config.toml
d_model = 512
experts_per_token = 6
d_shared_expert = 192
moe_layers = [0, 1, 2, 3, 4, 5, 6, 7, 8, 9, 10, 11]
normalize_top_k = true
routed_scale = 1.0
balance_loss = 0.00995
vocab_size = 16746
norm = "rmsnorm"
lr = 0.0114
steps = 8484
Below are experts of layer 9 (counted from 0) of a mixture-of-experts language model. Rows are named router (the router's row for the expert), up (a neuron's input weights, with its number) and show model dimensions 320-383. Each number is 128 + 24 x the weight over its row's rms, rounded and kept within 0 to 255.
Before each expert's rows: "comes after" lists some tokens at least twice as common just before its tokens as in all text; "gets" lists some tokens that make up at least twice as much of what it gets as of all text. This comes from a sample of Wikipedia text that the model never trained on. Tokens count by the router's weight.

# expert 11
comes after: " the", " of", " in", "-", "|", " The"
gets: " the", " first", "th", " The", "|", "The"
router [128 141 128 143 168 126 168 103 116  78 118 132 109  96 149  78 106 111  91  83 132 138  97 145 115 136 113 173 107 130 143 132 146 144 129 138 145 100 123 165 100 132 161 133 109 151 137 117  95 108  83 176 109 140 139 119 147  93 158 147 104 170 120  94]
up0 [102 105 104 157 118 148 125 110 159  93 132  87 151 158 123 146 133 112 127 124  97 164  81  81 118 103  70  80 106 138  97 131 165 113 104 137 149 105 121  99 149 112 150 179  89 135 125 158 124 164 102 128 122 111 145 107 178 106 146 187 144 124  85 150]
up1 [ 93 142 147  98 131 135 150 124 138 112 149 132 111 146 125 137 111 113 193 153 101 139 139 128 148 126 144  94 102 152 144 110 114 107 141  97 136 161 122 142 155 103 100 143 136  97 137 130 103 147 111 118 151 128 141 119 131 146 135 150 136 119 161 105]
up2 [168 161 161 115 141 130 132 103 144 160 148 153 107 126 144 126  84 154 147 146 100 138 113 136 138  95 125 124  91 131  87  91 155 121 125 113  82 116 106 146 120 105 114 143  79  94 129 110 150  97 138 131  86 134 114 122 159 115 132 159  94 100 118 101]
up3 [140 130  97 110 138 112 121 131 124  92 139 123 138 104 143 158 154 133 161 122 151 127 150 125 123 105 107 117  86 118 156 131 131 107 160 135 106 149 116 114 142 134 155 101 113 161 139 129  69 140 120 117  96 115 138 132 119 124 188 106 163 138 142 204]
up4 [150 100 148 112 121 122 110 115 154 109 168 128 131 129 135  88 125 123 102 108 117 121 116 122 123 124  83  94 113 103 121  95 101 159 204 140  81 229 113 150  96 156 127 118 125 136 164 180 137 118 160 123 113 129 143 125 149 140 100 119 136 126 102 162]
up5 [ 94 143 136 125 121 169 113  82 105 125 115 116 106 129  92  92 107 120 112 152 160 141  99 133 147 147 109 117 145  95 105 134 108 127 135 165  96 132 130  79 107 148 163 142 141 155  79  87  89 144 126  43 154 106  95 129 136 110 127 105 120 119 133 107]
up6 [133 131 121 132 102 129 152 170 130 165 140 136 105 171 150 116 102 133 122 131 123 104 145 102 150 124 147 113  87 152 137 158 123 171 131 113 115 126 124 148 142 119 135 127 106 105  96 160 137 130 141 116 103 149 171  95 163 133  83  80  97 171 130 147]
up7 [100  80  67 135 104 157 149 118 156 111 124 136 156 160 159 118 139  98 130 135 153 118 136 136 123  99 136 118 131 117 113 130 113 135 152  99 126 133 114 133 100 148  94 112 132 148 105 148 110  98 126 145 139 149 122 127 123 105  67 106 121  90 114 169]
up8 [108 161 135 154 162 109 129 136  95 163 119 121 115  91 107  93 145 113 166 112 139 113 142 147 109 155 134 176 153 111 121 133 141 112 120 113 101  88  98 111 128 157 135 117 119  89 127 125 115  68 146 105 148 121 100 125 146 126  91 106 150 151 110 124]
up9 [114 112 132 141  65 141 153 135 166 106 139 165  98 139 143 144 118 135 138 150 121 121 114 133  91 100 143  97  74  89 129 129 116 122 151  94  74 154 160 141  95 134 176 180 100 144 147 132 133 104 142 130 135 140 156 147 150 151 108 135 131 103 147 132]
up10 [170 125 132 154 137 138  83 112  93 109 114 155 120 165 137 110 179 126 127 157 104 131 134 152 120 100 127 115 143 150  83 133 104 170 124 140 147 134 115 123 139 123 127 156 140 134 123 124 159 136 168  89  95 110 155 131 110 112 122 117 119 137 108 125]
up11 [138 118 105  96 121 102 105 143 158 143 151 152 130 117 131 154 122 128 130 104 152 107 141  99 113 109 158 106  99 103 137 159 128 148 137 150 128 107 131 146 139 157 156 113  94 131 134 112 122 137 114  97 161 151  99  83  81  75 150 114 100 107 157 116]
up12 [128 131 120 148 142 104 111  99 145 170 117 136 114 125 125 125 134 117 164 142 104 138 140 129 129 128 144 138 118  91 130 116 107  76 136  99 155 128 101 140  76 103 117 157 134 147 159 149 147 106 128 131 104  77 136 111  98 119 101 135 116  81 148 122]
up13 [125 112 110  76 153 110 213 177  95 129 126 130 178 126 136 109 121 124 132 113 118 116 119 142 164 117 168 119 108 121 110 106 146 121 153 129 119 126 123 175 111 152 124  99  85 142 144 128  86 128 120 150 100  92 132 129 128 137 103 170 106 125  97 140]
up14 [ 95 143 139 152 153 150 136 145 150 124 135 145 151 109 125 126 143 164 117 129 152 152 110 131 128 137 148 152 114 151 119 111 166 184 150 127 144 117 146 137 170 106  91 176  67 121 137 101 158 107 168 165 101 121 108 123 148 138 121 139 150 170 131 147]

# expert 8
comes after: " a", " the", " of", " in", " for", " at"
gets: " a", " the", " an", " The", "The", "'s"
router [ 97 115 155 131 192 149 153 100 167 124 164 129 104 107 133  82 124 110 145 118 181 147 104 107 136 111 113 103 122 118 128 134 120 123 130 122 112 106 130 174 139 143 114 149 130 130 129 104 115 114 158 155 107 136 106 112 136 111 132 105  99 143 148 142]
up0 [ 84 128 115 131 199 134 150 117 167 174 122  64 152 151 146 115 164 152 125 101 122 125 171  81 139 147  94 143 143 129 129 110 115 137 125 131 121 128 123 137 108 122 112 124 115 138 112 138 136 178 109 174 114 121 158  84 130 109 117 152 120 155 128 144]
up1 [135 141  85 144 127 110 152 122  96 118 132 141  90 150  73 114 182  98 115 121 150 144  83 154 170 107 135 124 134 155 141  99 101 172 162  98 131 115  57  72 145 116 154 101 119 111 145 152  92 117 115 124 106  99 111  85 159 107 146 113 109 143  83 133]
up2 [130 160 176 152 161 126 158 148 143 172 166 141 120 155 151 103 164 120 111 134 121 182 139  99 116  97 127 141 119 113 122 142 147 143 127  95 156 113 155 137  92 161 194 118 126 137 120 107 150 120  83  89 102 110 136 117 135 166 114 120 115 106 140 141]
up3 [103 100 127 113  92 107 131 160 155  94 149 112 121 140 147  83 136 117 132 126 146 165 140 123 118 150 116 142 127 136 145 136 128 128 130 139 117 152 111 103 127 120 146 143 123 146 136  79 114 105 138 167 165 143 109 132 168 112 140 177 121 131 157 125]
up4 [108 134 167 162 161 167 149 113 112 130 111  80 145 134  98 134 127 114 143 140 104 140 145 134 148 155 124 144 120 136 170 146 102 124  91 119 170 144 129 116 129 119  99 122 117 124 117 127 105 127 123 147 131 115 147 105 132 119  98 128 179 133 109 212]
up5 [128 137 145 126 118 119 171  93 127 115 182 111 136 106 148 131 155 124 145 124 100 130 124 117 113 136 119 136 138 168 138 146 134 150 152 144 151 124 116 134  98 132 140 117 135 101 147 122 131 106 103 114 142 113 158 119 172  88 157 107 103 109 136 126]
up6 [ 58  82 105 171 118 166 110 188 122  84 127 136 144 102 134 136 121 128 154 108 161 137 133 134 156 118  82 131 115 135 128 101 146 130 114 159 112 148 113 147 145 151 122 110 127 100 158 177 117 133 108 123 118  87 110 151 123 141 116 169 146 147 144 111]
up7 [ 64 137 120 115 164 112  86 136 146 125 164 118 158 166 108 117 121 113 105 102 131 148 130 116  68 157 142 175 164 117 130  97 126 125 139 122 127 128 110 104 164 154 130 128 129 120 148 124 144 122  88 106 103 174 144 131 143 114 129 146 142 107 122 125]
up8 [161  97  91  98 145 117 128 104 141  84 133 115  94 104 163 123 109 114 131 127 150  88 114  95 126 119  94 148 126 114 142 114 156 171 118 115  95 133 128 117 125 111 122 123 107 137 134 122 127 154  94 116 140  82  75 123 103 156 108 138 136 108 149 171]
up9 [154 120 111 108 128 135 166 119 113 138 172 148 123 138 138 113 136 155 138 173 177 119 107 181 136 130 105 146 122 138 150 123 117 176 141 106 110 172  93 144 127 151 109 160  99 126  92 150 143 117 125 128 153 132  75 124 170 179 115 148 116 130 143 119]
up10 [112 121 158 118  98 104 172  92 111 135 172 133 158 173 127 139 164 126  63 124 160 130 124  95 163 146 119 194 154 176 110 138 179 162 127 145 117 112 134 167 111 121 140  87 126 119 116 135  93 134 130 119 121 174 136 104 119 134 141 115 149 145 107 118]
up11 [131 152 118 129 148 167 126 134 132 125 203 137  89 133  91 118 112 136 164  99 128 136 117 170 191 148 105 121 125 103 125 153  93 142 153 155 133 131 165 127 140 111 137  75 122 137 147  85 153 100 127 140 123  86 122 157 127 167 133 152  88 167 113 139]
up12 [ 79 118  88 163 121 151 143  68 144 138 130 153 129 145 101 105 130 140 136 111 154 109 141  84 119 150 113  95  98  74 122 132 122 121 141 133 111 187 107 110 105 181 126 140 120 115 119 152 146 199 116 118 110 118 124 137 123 174  88  86  91 131 146 123]
up13 [153 141 107 164  67 160  87 156 126  81 167 127 177  89 155 190 152 107 125 120 126 122  96 104 126 141 123 144  83 124 108 118 157 156 126 129  95  97 119 162  86 130 148 120 107  98 126 154  93 135 157 183 113 144 162 113 143 103 117 109  93 189 113 131]
up14 [ 89 127 148 126 148 130 136 175  91  90 145 111 163  79  99 147 166 120 158  89 154 120 109 148 146 113 156  94 139 124 125 118 104 113 160 151 133  99 146 146 127 150 123 150 108 133 118 113 125 118  59  93 119 116 132 147 135 105 147  90 153 156 111  84]

# expert 28
comes after: ",", "201", "200", "–", "202", "199"
gets: " and", "0", "3", "6", "2", " that"
router [114 154 100 112 115 110 145  98 171 141 120 131 126 148 100 154 136 141 174 108 147 132  96 115 112 117 107  93 108 176 111 111 113 128 187  99 126 156 137 124 109 149 112 130 138 128 188 141 133 100 146 118 120 129 115 147 150 139 120 121 154 150 125 104]
up67 [137  58 154 113 127 131 130 167 160 108 141 166 140 148 128 152 137 133 160 130 112 127 115 150 106 127 130 125 117  91 134  96 124 129 112 125 165 155 192  92  66 133 151 151 127 116 128 165 182 130 143 123 125 118 114 136 117 113 109 106 106 156 132 140]
up68 [130 135 109 118  94 134 184 150 140 105 120 112 126 133 117 129 112 110 144 116 135 117 129  69 118 138 131 177  93 101 159 116 148  91 139  89 120  84 122 112 165 106 129 152 157 142 114 103  92 134 142  81 143 133 110 163 126 126 147 106 120  77 146 139]
up69 [120 118 134 126 165 133  94 138 142 127 143 148 133 105 120 110 116 130 111 119 131 130 153 163 138 142 174 131 127 125 159  76 113 135  87 104 112  72 169 145 110 132 143 109 137 133 166 103 113  97 137 122 151 139 178 113 102 111 114 152 138 119 110 111]
up70 [115 124 166  96 106  90  90  60 128  94 137 128 104 136 142 137 171  93 130 199 114 141 104 135 118 152 117 173 148 107 126 105 141 164 150 118 114  95 109 147  45  97 117 122 122 129 154 133 102 157 130 190 119 133 118 159 128 131 150 124 114 149 134 103]
up71 [112  78 130 175 139 135 111 135 168 110 130 105 115 179 158 151 116 166 121  81 148 137 133 123 131 170 160 165 115 107 152 107 147 116 133 154 137 142 164 156 136 131 147 113 128 154 140 131 120 165 137  96 124 161 104 128 157 130 132 152 134  91 137  90]
up72 [ 84 125 123 114 163 115 144 119 187 162 118 176 113 149 101 141 136 112 138 111 157 146 105 148  99 158  99 131 190 153 140 150 164  84 109 153 149 133  78 116 115 142 105 108 145 141 116  87 131 158 143 136  94 112 117 159  82 104 114 124 133 146 156  79]
up73 [ 94 182 118 115 109  85 100 150 111 145 153  82 103 171 133 132 157 138 130 112 124  99 148  98 136 109 143  93 135 109 130 140 150 105 121 101 121 141 103 111 145 107  76  99  79 116 142 112 161  89 130 132 152 126 180 139 145 138 122 115 120 140 124 114]
up74 [100 133 155 119 171 130 171  80  91 134 107 124 115  69 129 123 114 113 113 117 144  99 120 112 141 142 110 130 177 126 155 101  91 126  95 133 137 133  89 146 133 107 157 103 101 128  97 107 146 157 176 115 128 140 107 169 147 141 137 114 123 102  98  92]
up75 [108 128 160 107 123 128 104 104 127 106 173 146 110 121  77 101  73 159 103 112 103 124 104  98 114 103 121  99 100 148  83 115 128 118 161 144 132 102 128  65 122 152 132 128 109 120 138 127 133 133 151 138 104  88  74 152 127 140 101 177 134 121 141 128]
up76 [162  97 120 164 105 114 127 172 114 136 124 112  99 140 101 141 131 162 123 171 107  78  69 183 152 118 117 144 121 138 103 138  64 110 125 147 109 140 153 128 113 151 163 153 114 156 148  88 118 173 140  96 112 147 120 148 126 131 127 143 157 120 129 147]
up77 [ 95 167 137 169 134 147 142 119 128 106 187  76 119 116 163 165 153 145 102 110 167 108 147  82 156 179  86 101 152 137 118 132 113 107 133 105 130 165 145 138 133 111 131  62 148 132 162 115 109  82 126 126 126 105 140 118 113 144  98 150 135 141 139  75]
up78 [121  98 129 133 133  94  90 106 103 145 161  88  86 149 139  78 102 111 112 102 143 117 111 111 160  79 129 128  98 199 135 157 144 136 132 139 148  76 105 100 159 154 121 132 116  96 152 145 110 136 164 124 125 154 125 122 167 101 139 146 107 110 140  90]
up79 [158 118 164 132 129  97 106  86 101 166 111 136 145 144 110 130  96 123  84 113 161 137 125 126 140 118 131 136 154  98 137 102 143 102 143 148 144 134 105  91 144 128 111 137  96 145  86 200 107 102 133 122 205 175 134 114  87  99  99 158 116  96 116 134]
up80 [174 133 119 113 105 129 138 103 153 114 141 124 143 120 156 125 154 154 153 152 118 165  79 136 113 130 114 171 117 128 148 122 146  87 159 120 137 122  77 176 116 160 156 129 118 107 125 115 126 133 120 111 134 140 153 140  71 129 129 180 125 119 108 106]
up81 [116 117 121 147 166 133 115 119 121 139 178 138 115 164 133 120  78 132 136  99 150 170 106 126 136 144 109 147 102 150 104 135 107 122 114 122 198 139 127 129 140 161 114 121 100 107 124 108  83 101 101 159 126 120  73 131 135  86 163 148 133  83 129 124]